{
  "num_hidden_layers": 14,
  "hidden_size": 192,
  "n_experts": 128,
  "experts_per_token": 8,
  "d_expert": 32,
  "d_shared_expert": 64,
  "hidden_act": "gelu",
  "moe_layers": [0, 1, 2, 3, 4, 5, 6, 7, 8, 9, 10, 11, 12, 13],
  "router_score": "sigmoid",
  "normalize_top_k": true,
  "routed_scale": 2.5,
  "balance_loss": 0.000392,
  "balance_bias": true,
  "init_std_router": 0.0133,
  "lr_router": 0.00105,
  "num_attention_heads": 3,
  "num_key_value_heads": 3,
  "head_dim": 64,
  "vocab_size": 15289,
  "norm": "rmsnorm",
  "norm_place": "pre",
  "norm_eps": 1e-05,
  "positions": "rope",
  "rope_theta": 10000.0,
  "rope_fraction": 1.0,
  "qk_norm": false,
  "attn_scale": 0.125,
  "tie_word_embeddings": false,
  "parallel_block": false,
  "init": "normal",
  "init_std_qkv": 0.0485,
  "init_std_o": 0.0602,
  "init_std_up": 0.0694,
  "init_std_down": 0.0694,
  "optimizer": "muon_variant",
  "learning_rate": 0.0113,
  "lr_mult_up": 1.2,
  "beta1": 0.95,
  "lr_head": 0.0103,
  "max_grad_norm": 1.0,
  "warmup_steps": 200,
  "schedule": "wsd",
  "decay_fraction": 1.0,
  "decay_shape": "linear",
  "final_lr_fraction": 0.1,
  "batch_tokens": 131072,
  "max_seq_len": 384,
  "doc_mask": true,
  "train_tokens": 527600000,
  "max_steps": 4026,
  "dataset": "wikipedia_en"
}
Below are experts of layer 11 (counted from 0) of a mixture-of-experts language model. Rows are named router (the router's row for the expert), up (a neuron's input weights, with its number), down (a neuron's output weights, with its number) and show model dimensions 128-191. Each number is 500 + 25 x the weight over its row's rms, rounded and kept within 0 to 999. Numbers have three digits each.
Before each expert's rows: a language model's description of what the expert responds to. This comes from a sample of Wikipedia text that the model never trained on.

# expert 58
Year final digits, months. Final digits of years, such as 201-4 and 192-0, and month names in dates, lists and career timelines.
router:501473517532530509467493489507504509474495519501556500490504474514486508486509456523486500532468560484496496491526477513501509517490518542481508523469497439512508495482549492481458476476481536
up3:464475462534470564520521485489507498484509505484498494514508471502527446514538511495517516484495498522485497505491454526520511472483471510517548469529487479533500476485399529535504497497518474
down3:513501466493551526511481503491477487505497541494540473504521463492495514550537499511503520519511515482498486468497499483492469510572562541510465494493493493480459502512465472449470496516476545
up4:478483521518487479475486504501502510491524520528524491523512517518495506543516534489514551538522543540534479510489501499539500508503479452507461542478570466504525534495505482457507518491454506
down4:503473514512453507516471556473518526506518460489490529513558514485497488519493533544530517518520456472473525548516512481523488495509516506540521507491529524519533451522539503523496480489480491
up5:475481499531461494523561521467469487473504493463506557524505515500503491527530496495518494495506521477525518467541515446481468472476474520451524522486539521509486527467500519520512492504501525
down5:542540473520481494480529495505490539459501482527392501512488482477472502508541508480530505488495548468448519510500512484504561537497487463563500519516515481484468500532523510505463504519515500
up6:511470533518473464530511485514511508533528477524532521520503522527479527527526485492460508524471508484545472529495537488489500494496497491478510504507527495481451448560534516518524527545524517
down6:510510506542492503495523489477521469476457517462503456502512502476507460502449488551491491519527483467443556513473532501463506461487516488480491457523465531516529484496509535459494512508522533

# expert 60
Structural markup words. Table pipes, header markers and field labels like List, See also, Location, Coordinates, Website, Preceded, Succeeded.
router:497518528518493540493521505510469505484504510533501544465468505512491553544510471502478488521464543545501538451487489500529492505477505495525491471456520497524511482485516531497492494541483507
up2:483516532519468498505461544486493535530502512513525507503501511490483501505482488499526523534501506478521530475477515525506546467533515524500544510515441526489494493481536513484518525524510475
down2:512529477506496499470500518476468475497523496520563479496468493446473524503513487548493519464487459516498502488517565527513454511501488510500499484492471513484482535503488516522496479494511467
up3:527507545493491545562497486485540539518491524473499504489503442502514533505519509519517495492500470490487514513499500531525536510488493489509486492468499508503473513508489478507499484504471496
down3:500506476505499483482516476517462484450506498556470516474520526496435513511485479471556453459484479498522473508487522501494495541538527528491533475539477547523503535512463493480535508485503489
up4:449502469522505502461489482475505515509442501551506487494486465522448517511501445487521476489545470493507525535462482525486487509470493509507515510425481488530468502469554512516529486477489502
down4:505505491500471513528468493532482489485473557448528524481514478513527538469507523537511492502517518479506482535509561483494499498469507500481460485505493465446499541481514496469504502550468525
up5:517526494521506504504533510474501525517475463539534445539523521538493493517504430496469516553494516495479475514484506520521544513504482462507511510516491488444512533461482510498515516469515492
down5:483527461518486507460506494537541465465502482436506490527463500480496498458465515506480481530480524501555513522536528537476524488521497481502524479482539471522492506502521486511532477542530512

# expert 47
Initial letters of foreign names. First letters of proper names or uncommon words, often foreign, like P in Pius, Ch in Chrysanthos, v in vassals, F in Friesian.
router:486535501540469504476517529511479485533547514520537505488462485545533498541514482505456497501495562515461544490437540491538503517477495478542498543483486494470513471484507506506477525458520553
up1:477512442507476508447496481502546513530547519491553491466483522474523503435508491503493524515539509508479501504504470492527498484507469518533467484490502541471471513514479502516514510532503530
down1:536499524518531478534508476502478517448510477505511475493483487499479480502520531491503466489466539487499521486503492475475520515484524477482519497553501541526553505517563461526498521531476519
up2:476540465541460513506517490496487550456477516539492470527497489543515467469522500501523479515461485461511510517499488489482521531527519500482512506531501495477463531455439505497514527495476507
down2:506492489508513507492512493536499544496493452478486474494485485489490503488509484502484499533488504546483518488480466496506522437481533508524520486475467465513501520449537499458533446454496520
up3:502484530517503552519473497488445517513459513489510471518500490490517486477487495544514542502523490516501512512460522490502490494509525457531524486540509494465521511534496479525458560498478507
down3:475487523464458561529534502466517503542481525499543508492527459495506503510518535516480524523521505529497544541504509535476490487528480498526486471448505498483496516449497475466499453475469490
up4:462486497542548500468516540515483503482522515526458509482433502487502517515478497478421460509504508485511498487475504495517527544425457479511491493472464462543488503505468485530546528499461545
down4:456467493501514478501502499491480508465524519512491547511501495508494497499464524479567481482506491474488519489481477495531513480502485500514480501517464497481479514470445504527448551513525484

# expert 14
Legal and political wording. Function words (of, for, the) and prefixes like res-, ex-, sub-, am-, dem- in government, legislation and political-news prose, e.g. Long title:, Amendment.
router:527516482536519473473543516520481524503541513531516494493488499499524534529482459507456491517514511498479510497490484499537521521473440499548507490486494464454466497508506488505514526522495531
up1:477511512548478478508502504521501483472497520535490519489480525490572494508483468517492505495520488535477481527480478540488511509538505481520536479516497478530501447492527506512497521492498494
down1:506544491530495481499494565508496523528484498498483486507529508509465494489502497554496460470521551524508482510476482458509449536486507478522488481493472490482527506534444527536459512474479512
up2:465553469524503533476521518462477441512531488545493505497469477504504454521465498529502518502551459479468502498500519424486461500512494487498536486527499498490490511524555558441497511507521514
down2:478506458506471521499502503466496524494505480498541478519483518478539502496507475485472494475514485505506518491496524484528526527487506491514502447547497559462489529510531503509458502493504510
up3:476523438505504474509515488485544499467519514487500532493481513482537495529482503551519532493545495527512524501495498489517498492510487456484535480477518521508520498532533528497512547521477492
down3:545518488527510474517518461506468502455490492487444533501456529486553435518499514519542502522464512479528517500498537528490489523481501523497474489473470530476480515481518463480504502532440517
up4:542558519482487504527532499461469520524553519523494434553461498480513487512518467529478515460486526453492519548484524513544494485465462493455539495477499535493528477503459492501527491514492471
down4:503477545504454493501495486496508523463534525477524521462525530461544487520486496467500477510537485465503480484500482539496527493525499474511494482548491518489503514514481552486522508512488474

# expert 24
Infobox list fields. Dash bullets opening infobox lines like Born, Died, Country, plus University, North, National and of in institution and place names.
router:483521485554525518470520537497522518523494525527551487486486501477505512514492512500476521529475549483502550509475481514510496549502495501541508522463498468489465457449487451493507507487513516
up1:511471498500523472462466460497511513498536519522544534541532474488531525511464534474503481479541494519502525515481518493506530488506558502491510488503453534496528492486503510476520496533512495
down1:504533521477469502508463497504531537448498520523485485518498500508520543541509500524543492482485518502496490478519514493520480512503530549485498502505471468553531479488468544470531470493489460
up2:534501495550490467489489519535473509556513479517494527473473489486521494474490507529484510508486530465471488507515480478483487483535489491506463434502502428464486470504544519535495520488513536
down2:478493474553491499508566469500488504497527508489486499548499497525523526501461488489480502519512484497491480555451477502448494471492535480472466506514510498524522527482484503498512504505509492
up3:507503490518520495523560530535494516522518493520484527530524516478471530515462517516449514490501552518496461527498536538496560469508492521497484495514477489499500567460490500490497522483529502
down3:488487505529471476493474487491530525515488454499509520478485473488456491441518533513524499496513525426527586543476477476473486515451546539430483498475492530465505497515481445504510487452505523
up4:493507501525494497512526517553516507483526507501564472482539520463491508486497509495457521497482524513534510462513521512477476506519505490498557483493518486477504465474533521540494439519461512
down4:497500521496458514462501515517501491467498553536491531554490551513503515515515499522471512474465480494503486493517491470467493494499520452484504515488543544491502477491461535523492506486533547

# expert 9
Line and punctuation starts. Line breaks, heading markers, open brackets, quotes, dashes and slashes, and capital U starting words or codes like U19, U.S.
router:508471496489508521464480495528508509516519490523511530507472482511488519513439465522453472523470508463490539462495472514530496525522506476520471487468485475494514470487526493501508524509520523
up1:486481496466486437481522531446516495473488490517503501496435498514476492509497466509460549498510547470525529489475482473515495517493540532467471480486513500507497531462454499496519520516517541
down1:525495534499498518497467576490542497482490488508527494451482504504500479500486524497517504449466495531470531528480440489461510512528487482466500500491501509541487482513450529459478503476507500
up2:521478464526498503484483482515485444482479489497499519491468481523460510506492487513480453499490516533528502512502532487430531520469510510475531495489539487501525465496507527461497469557502477
down2:430501520473523527501517530523535518511476517489507452523501484523506480507489530488525535514499473514505511452511454485520481490506482523479544527486528503523508529504502537531468529480516472
up3:483497505487527504546506453535494519527484509460483565500523497517542490495471482485522480517491535493500482492469506491544475545504533513503463498491494490522519545519478513483499477462537523
down3:514502451462464483528487505502532497476475524510486496498490485456535509503517528511523477551476464508523524518462563510522522518526519497521506485524491498461513532524528528540492528508516481
up4:490497536535505477497524512507462514506489516481498482453507489526477547472488494478540528486516530458555524507504469498472475510524470499487497523519470475510491533505489525544538481501475503
down4:490514469517485494530473499502513547461473498482479470504453500493500533500494506484478490527538528506490533489468498455533480460527503484524526486488556547507498519512546537514509519498545522

# expert 32
Non-Latin script bytes. Raw bytes of Thai, Chinese, Javanese and other non-Latin scripts, accented letters like ă, ș, and spaces or digits in tables.
router:509475514512483521482524495548458501513527505526519498493484492514509508519492508528442462535483513494487550496530517512525486504533508489525480486467477520484506487507534511509477528503517515
up0:478524488520528527432501450485446519542507496493513470505510513533505529512473496520483531525513476501499516469501510475454477521512471509490474457464412476478520484521521525467500481498463514
down0:522555561473494521508492506503510479509516435499489524503436546514457516505497521517526487544532489505511489530490487493496522494543480503503510518533514446481468581502527526499430525505519490
up1:464479487511478499516471472479509504538514471537534500481479507513510491502411494494519515512495546506463543501514490481534472522526540460434518490482501535471535502475470463500456505470492486
down1:483466531533547517493520485511523491482527502553496503484540509495501506536497516495516508478485500514515484512527510505547518487499500430453469520492469478486452472499444505524501519483486488
up2:487464473512524520488477463519478491497480477501547529527508528557508495499486480491505471545479472529529512490492495530540508488550548511510492461462486532506473508475517523493492453506474506
down2:525498496489489481491542506541486502465486514464452478500529464518530503487556487489496491508496536471486533502444480480520536527479509492490554516506507537495513496530491512480508456500496490
up3:499499512513493517473512508488496526470493503514511537545534537509487488546471553486504493486556498520496521457471563496509493539507499512482489514496503525486513502504550500493554502454507480
down3:526495479506541515498526475534500516539509514505483494516453507516482449559523518491513497502486461503513483469527525530504495502501477496527502487532489515479489516510524517507479499534430519

# expert 41
Surname beginnings. First pieces of surnames after first names in credits and lists, such as Smith, Brown, Mc, or the T in Chuck Tately.
router:459488521559532466494508510495516531485567529497511519477497475478487517520529429513479489511485526518497476504483517542492515519501505515539468515487492491491485500500541491479463519522469510
up6:488504491477501503483541528534477535482519500548512515525466484440521485508498540519500472456496500495531487551459520505522494534504463522515479502463493477493537484512482473523525517453491491
down6:497488488514461504471531487496475508499500474500481483551477473471491497490511491530527518462477516514484498531490468572479521527544480479535455551443512528490500508510476453492467512477536437
up7:503520519529536467531480497517475500527481489482533511509490513522505530532477517534522449526526482509489508517514522521490504519514497497549531508522494519503502519435525544524524460486516529
down7:502524473483522522484515474484481554513486518544514508528515498500529505496504428489537519508527541516529531527504522493498503485495509480532551493517484520490493444511500470475513529546514510
up8:538528489504468423487516488508459468503526517512493502476504430495458500485534500465448488496479480519513537541528492492506495477512489527522509502498508499483498525513508503474440513510491514
down8:475479527523491495542522501518510516462501492503458537473506489520514517495520475472505487500489480477507502526503497478544502528494474489493501516494530486501495465460482563476518496545558501
up9:511475454517510493492478479531515514495478526480487480491494432495487489464506472500519479483505469526503507501489518509468421478505534471484489526490510476468468473474552518479502537457513531
down9:474463509544476520503495541488513476499562491500528474480518508473522510490508489511492513521522486550503490486500471501566503498516484458516467524481448488518504521551487468539540505507511483

# expert 26
Personal name fragments. Word pieces inside personal names, especially Arabic, South Asian, Slavic and Hebrew ones like Sam, Raj, Hamas, Qasimov, al-Malik.
router:473521521568532502461511468510481486507567498512520547477488503513521537499514472550484532491498528486519509503473504516511517507472492490550496487500509477482473489470538527446462522495503509
up6:454520494505516460489511500494472517493483456512502503497468462484537544484500436508494512480516476462507561525486488481541514471510508495470508526518520513520487505502503421496528470515501512
down6:510509493499501515483447459449484499522521497504493508477492472474490513520501542479493531488514445518492489462509513485512463528452471507454510481513503464519478504461478537519436505486489467
up7:456507519460484487514506478462458437447537514517493517487499501471514491481565492521504486503526511480503533463532505515506466488460486518536485448500510531503540492527470553520505491461543495
down7:513494445502487467494516518538483513507484499483473508477514500541525533504500438469534439562507509476495509454505512486507521492491501505536500507524527504505510470476507510527499489442499510
up8:451513498509509463478519537459503519459490518505488504523468554464545493522496491499521520507508481533503520511515536510476508527505467476471459494501510507478505492509491532481516521485487482
down8:552484518518545465504494511482538498485504508498498520475501512500505524492533510507540507437530469536511490465486504485483477514485522488459494478533489475506471496495473481505488529531493493
up9:489490482494515483486491504495504532503511521497466444555466483513516494538519474477501459529510447531562496516498501542529473481478525493479506488486494520513521500505536528494502501495503490
down9:500539525494491502503479467508471476499506537478498505545479457526515485476528492488489457446501536498509492498541488513519529529518465486532514519530475492528547445450513507471472502479463487